Weights of a small mixture-of-experts language model, trained from scratch on English Wikipedia.
Size: vocabulary 32000, 83.8M parameters.
Experts: 96 experts in each of 8 layers, 48 SwiGLU neurons an expert, 6 picks a token, a softmax router, a shared expert of 64 neurons.
Training: 339M tokens, 5169 steps.
Below are experts of layer 3 (counted from 0) of a mixture-of-experts language model. Rows are named router (the router's row for the expert), gate (a neuron's input weights, with its number), up (a neuron's input weights, with its number), down (a neuron's output weights, with its number) and show model dimensions 0-111. Each number is 500 + 50 x the weight over its row's rms, rounded and kept within 0 to 999. Numbers have three digits each.
Before each expert's rows: "raises" lists some tokens whose logits its average output raises strongly, later layers aside; "comes after" lists some tokens at least twice as common just before its tokens as in all text. This comes from a sample of Wikipedia text that the model never trained on. Tokens count by the router's weight.

# expert 89
raises: "-", " and", " ", "s", " or"
comes after: " \"", "-", " (", " ", "/", " a"
router:518506484490526486419416415604533495531481461426446498449564507547432494474495466532554528553639532499441490469530460536424482469518530518539540584486488393576546500414433541524565435515522560488506430547534506401474517515503474466440510559541508543506514583483539452504591508526555506458607442459483447481472523455502600556531452483531
gate0:524544412515458561461441496486564499494493462588489519462471495505396457482419509514492448473433478560531609473495538515470534531378454535492439490488499427456514471548461451528495487529545443459568503429550513585497520476466477574482423404550505517463548524511530560462595589527557450491444498455490445545530525507537623500450566529490
up0:526363469465474460530561574491450493483530438608519489477507553505475486498490517475597529506527443507481581472481472562494543558491475476389431504436520475396578475423460567483449535540556467458460568542445508407519504501507530556529475505469495563547585477473465572465512526430551482491543543506567605407481449518512442441565551410499
down0:602483431474463469477553463473484419458441443554485499456495537472465537470452444540542513526415538493489549400425524509408400511507477434521494464547434434498408462571486502555561532578502501538449507471434521538524507592465502536554522445537423539500473477521469481464467531520513514474557536556513505553453459529509503403573565623463

# expert 24
raises: "\n", " (", ".", " group"
comes after: ".", ",", ":", ";", " \"", " that"
router:393466443443469485469487494507568574518448530470487576490566522576519497476507576470612471567458532502519451492515453583493518428520518505484484531458389390477544589492501440471562430525465544595465465434435474459484582482485523465447462543535579554572523532574556429507545496570553519492615482504421447473475526484377465570520465449459
gate0:485530446512521536420450482491538473493543454540443531490412517520545575437521521427455476525500510553516556562513561624582513433500475440443526512488535468468437470492539523485431441575410469453502513535484435448481508514564537541490468513505493505468548464534507339544510618448541522500556521449485461554441454518483379454564540509563
up0:521445594515507575444540495479453598403521567531470460537493531538496570393517536559436482480632545501580547450433500445539514519519508520466553447579575548440498558518453481452555477489479510408457492474576526565536559490505434443401516540491537507472450433525357478482444486434424507560531450489418479478561552517491572500505517479514
down0:458485454543563433502532515555454483568398448491545368485517486436511493602501511553506561407499475427532432539478574466481497553478478451490521467351425537539445470517477529500431588463586437483444436584508527511469548441410502610637527440482431534476499584536626496510555417478556525519453543491512560537580417401486552465507453648580

# expert 51
raises: "-", " |", "–", ".", "ney", " of"
comes after: "-", ",", "–", " Nothing", " his", "e"
router:447441422489471494452487450568579507495496486453541494470515546508471470463393430494537639543617458454510474566566535544422472470494573587594512525477475408510536538460445518560496448571458535483485416495453587401498558487459489453486506555532558505508505518361516490528428534575565481462520473360487462481501439437432451572429455478437
gate0:539576501553513505528460553511481494465464528459589568526461550450456450548539343509448457531582498474459503541525468505505509460427569483445446440488586521516436598522479476487463535386483474462495462529559534547442466522649465479418540445437501537443523474470444471412460588486496487463568496430433419433473466542519454478448526500486
up0:518616490464483446541494502448407510511497449480485521506481604496524433471585503542512492491506527444405461432500511462561438441548468533440507520425486439489494459437480487537568507515520462466528587489475476542509475449554494400465505457455566495413472489526570429533476490388350558595514457532500547490463454537443485473549611523492
down0:517498405547496475557560488438490598515465545465441499508496482612546505550466558461460491458541497536463548498484529488547556511568455483478469590483454464452540454446553503555471549531465437521628522483493517467563529530594494579506472482563449568488562561502604509533453493463568486511405480595520481537494556507521433544452435535467

# expert 84
raises: " ", " and", "\n", " in", " |", "."
comes after: " a", " is", " was", " the", " are", " an"
router:505398433499461522482461489518570511561460479487531438500506491474435469496556445577469518649510484438577443536549561537416500463497531486495457548455430484433482520515523499499523502461567522460454386445480509504493522432460470524491448631517516543529499549495543531551556474494488486462578454465423474503544508456466551522505489475513
gate0:496580566542564468433612529499546533538437459487426506516500436523562539478517483360560501490514540573559498466500450516533467514457401431536502521545541502513509449600510454520560437513417594569489487443468488498573583605417512491603569448462435524600578476519431459503483488440503543527396574467532473483506530536516517531628517584540
up0:521553496531521509571501534582544514621535500497516496520490534447417548515585500543445530579459464448522499503542428510498441510510533465478473460592435531509589463496425601417533479483534504554464520536529455549511480525533517430499479527475547550532501514473584489481505493492514545531393531433592519577461566549458448581423523507506
down0:486515457420468504558571540507506453436508553637466538517455375491514459514474508491435498431565536535482484476482526531436517433510437481504490506490426436522590646494545509513491544617514422458528592578484440482576523465518436602367424448579491469490597517535415512484511539511503435502486481475506551500479451483498533496479577473505

# expert 91
raises: "s", "ty", "din", "ness"
comes after: " ", " S", " P", " A", "S", " C"
router:457494433545447502505495486532560523477505447452469498561507535488451539516506474470582467499531553477474465482525510442413518472529533531455509616440497444510486530515482502526461497469518483465404417472498520431459518478488401459475467482601504501498576568449557487594508523529508450431604530505459502530452558456466521555430498484514
gate0:491446503513561427520558496546522480444385430471504587547520581520496466544513497494475489439490561473486488516529521490538502542430416522463567507504623511457466506491463426393488551388465466499442489494512532468541542497518417559394484494421505539555445439502536494618506575496459523440422430515518534483496510502430477545479515480508
up0:505491535443598510541509446357449531540520548488484515486500663522543580470518522512496537549460560508458447540593512457555556560496500446519508560425559572473447515483522450553512511454494555502431540551580472553492419476576345473525462403588459452412549562471525503497389411545447481518486460545546511479465536543504444478510485501487
down0:417533504447494555466506588509400516474489514509439444471515606438456439571463513545464534423523477614516512399519523561418390488529503483563522471524588475524452507439522499476502494434488427480541525541517432576520527528642411508557512485395565476512501526501506504447442480540587541503588528469521500533430457596552517551432453553585

# expert 48
raises: " ", ".", " in", "-", ",", " the"
comes after: " ", ":", " 1", " No", " /", " U"
router:445529444504383523490469461527579495507488454455427464537467521506479559485513522552533445478614524459577459469561568550525482477514519556492498524437397497533499459516432548491486444489602501501463467514478501457468611503449490552488446510578493532557446629533600509572496482504466470499604485610452499613437562510439483550529506473478
gate0:509554492500492542481511516581502437453491455538581552523484599603470550562448568585527415516494493491546503420495525515513644540463506495471531432440440468518543441475494491457546470600437470490489508485461549535453435427455465476530455535479543555507552491453519541528565464479494480567486432639504578472581514438489496488602501468375
up0:448451489493538490571409444433478524613533537512513425434534468416532518555437440517517473479446515574465576499532559590458437513487486488456476506523382550521474437572460529517583479485516543478522581496422510575485568538518506463452407542475533529441457542508540570465421512421511486409533530492555491534534599484593516464481543504488
down0:514505496486464497609538512492413458483519435575471435577454467411494478551568477465401498629472466554488447545487511395435588548491516488532452543436431511565516416506585525551498474446439567581539459550509445409480420561529590427455543540474493404497472477473562480569511533495502552445505577478537416482458491456427544517457479427477

# expert 14
raises: "\n", " (", " and", " ", "s", "-"
comes after: " |", ":", " -", "\"", "\",", " ("
router:447461369474428486465479436491502611472455514488512554493483541584461454419583538533517527559496465455529511431501465512433508436580504523491499567458434452523598574494411454487503406495474504530433450458458431503499560441474469484461505527528520618500517492573528439487492467470501437491597489533489466455545589564510490535520443483503
gate0:491489445541500511518517435539493500492472422524510496526525480410474515468483479512514501538536518505638421485428443507403438485556513475484430478542458563507483405507465632480415458528560582461566617454566532501430498549556525560520551498472436492400419579528490479536516486533515567490495510479551491506526437491554475469552544435508
up0:567467606524556462542596505539490459486509488503524436507477426469429465559581518487454479486484464539562580415506522438460533537563498485524470525535479472549452399529499510540638495523556454401575541498515526555436490553553516387565498458548509494483461539543533479518394483431570584496526516489500493525473478480376547556571536476665
down0:508582547480609399515505481400506505522477522488509462482520476489549461511486499483453464458518448547546430491475511447447428493525541452480443437601562415509469498494512455505460596630575469454415502488479493490372481432514563480556561454567525548545457494545541419492490434424544460604589439479475469501468434427510433494426478445495

# expert 62
raises: "s", ".", ",", "ness", " and"
comes after: "-", " •", "N", "a", " Key", " de"
router:511516446426415534488421451490577545509450432476476541488527551552436513477496415598534530499622455501464455499507486524462530503538583577644487539444469400488521499474451495520500452503593471535444435497483520439495566468470403490486501539541540562550512553406541450506566550548542494461536493541473471581594540468479373525434403434527
gate0:565578509472495478437580548613478534598456499513433464605627475476580531522423439513520451402586500507549484488469652385478465486533517430552525499546517498519513491488483470521453533439447498581578445489547544527480456492519512538527486461524529504477577477409491480573511417390576463476482509510484569457424478512503520495553439500459
up0:569550357459499538521530609497529494596515486527554422480549511476510507471472499531489410497580528530578435458477572498506482467469455480510510482476492603469601475472523518482509418506533622463473466465471551597443540518529503530477395481467485427548514446475490509481440488376552518441430531615496483473523472500519350462493555515484
down0:523470552480433502465596459496551525405486606457478497504528447512453538597541451428468592481551509520516550491547477478380491500463503527486558538528464468481547432515569415507511458509507365531525509466473582625459536471495487511555551528462569533489430489556504554413446536501462444493546517528473503499556509488471448519438400526564

# expert 28
raises: ",", " ", " (", ";", ".", "\n"
comes after: " is", " a", " the", " as", " are", " was"
router:506410475449490458396378442488557501556479513426540450470502549466557480497526434542460545586544466396612467520574546559470457509525558546470490515441407462454495526477528456504545497546560574511484420494446505485521565428458483463471399578550531538540478507483624454533563411437500502429509444454420493505530539422428546529439481466506
gate0:424500466561577547539626488451477548480501511459443452540518517465441533561552449448507528546472510550542433458419473489446491516454479447459433516394576498568422439505521580435532506478480439507447508531505479452520468494560474511501572428453451525453552516388505523490515551498514516489620602508505521463480589546513532451573560542567
up0:491536474466524500535516494526468523495492388489432405537529452479513445540574531491413504445490405468503558539456513362519478512464473528479518436479627489438487476554462548483493541482518500541513495564521469450459533546546515631453502430508419456470614478423471557492535479615626406505525564449531502522398494500405468396500446523571
down0:534510425556502607518605468518446508397538442441488500516504466401460474525585490442520547494572485445522488464405486496457474449474487480483524488563546464475465455488516553535507475565420412538469402491511452471416516550480481576457597452474448490404519539522429498464524573537433512593532438483517544557411567526548494536500455549521

# expert 20
raises: "ri", "ven", "pre", "in"
comes after: ".", "\n", "-", " \"", ":", "="
router:441464454484504487503441490474594568515454525473501535461549483501453539443513553520538522594500517484557476533518450591473487465534496529523492608430385397453474612506466444540510428503482459553407471446461603474469556493425457491499459524556539583564516557536559454549489494547513493477603483526423463504518534514450508545515476428477
gate0:545554473573457475463530540501609565454451439499471590536416400548507515485508545546463497554556496480492527564527521388510512413471466581389592467490439474437439511504487441575544475348442468517488471496515532546534443536450452553513437448472522551460524528483460539531533526419447555466551517441436517430449540524572446510444499518432
up0:492427568536482445516476553392508554490547493480481504474479510601490520493469431458519519497440523606481483558532496472427497439446576563420464523509472461566484508633454509588526412563508509478527559395470490485519468573526526448500537433515467595483469522467521471559580474554492485488470446559530566485625486479505527514567477463530
down0:486509513488384501624546516451507560446529463427527487460355463508428485384444599430542509450498500574535386474495530514501476471478531488509545602577524481468600456464469449508538489500504450474505540499544543487549508539474609597550520438626471568521517534502492446434507612471445412515531552560461456525536473522475470521484470460494

# expert 54
raises: ",", " (", "ly", ";", " in", "("
comes after: " the", " a", " in", "-", " his", " to"
router:476537416398498470439401426610517515536470474474464559446460555434527528477550438555469532640449455443574444496607491584493492514543531534503480531508448459462515466461449479495502447500561523563502422519451549483518588514435467506505408528585579540579492547468558435506572456575475515481545463544469445519470556505478513570536467435549
gate0:490520451444549491594438545480485516563484387476451539486458503513459545467457404543541467454507487566623477529496422512528573507504464555490466474571531535497451510436490508480471478488630484493504458449515558523472534511549517481534398532513475469528495555575482480433478473477544496458547491515514553465516458512546520476525493426523
up0:435499556470446506474472480564421527539519514542485526449441575521491608596463513462445518494563495494515502577476491471553570483534445461561523510460492534492518523450597452669508441360556552422534532590453600544498512544626466497492496473430440420309490517499617504531538572499493570493453497463508421502588443544592496573473529479475
down0:431446521480495566470571474476446482451436509493512560566453573466537475479460447482539552476449577527436479476500444401496532555477493582546552661432457622478402532496535407541525456456578472583509420478512556493538500504484545522623436543478458480512573500481505576414489491460537574537529500523556446476600474575516473577572567565467

# expert 1
raises: " as", " in", "\n", " by", " for", " before"
comes after: " was", " is", " were", " are", " be", " been"
router:497454424489487461513487538477549530567435424489534460481577536455451508523529495572444518573557434494587448545599542487436456533520552524525460514476452429475518504466520451486534501471582521479448418506528500486479507427419463503442465591577470570546445546498545532533583481501526490457548481443434426550543507477477447469485476512500
gate0:470464477480523522461523519547478472485483460517620454483573474409384437549462537510486426515557519530527495510526436507471511480578535523457480522394542512525444466518562524530429533464474479531633464474498445533449457536573444473473518392483421502458448513479551470488469467465449603543458524527491629439488482502478692502536494487552
up0:489586522528491522525447518399447534506445564483503487623457511512497526469495393464505599460543553397432422580538499404504462529390519514544474481441481605349572508464567484489504523438512508491462494481509566446455430452591531474612472544548470511471413474499443478480448459528539452490523454453584477511531509476469583463566465529548
down0:532563539518522527464480489501528525444528559439501560428427432541539542519532531442459542459427551501511359489548512457491536578571547587467617579635544505477527521391590521428510511455478426573583537527514485484495528602398539541508517492494485574536592541465479487442477493576582484503474597502465489535486454453492430565443451563498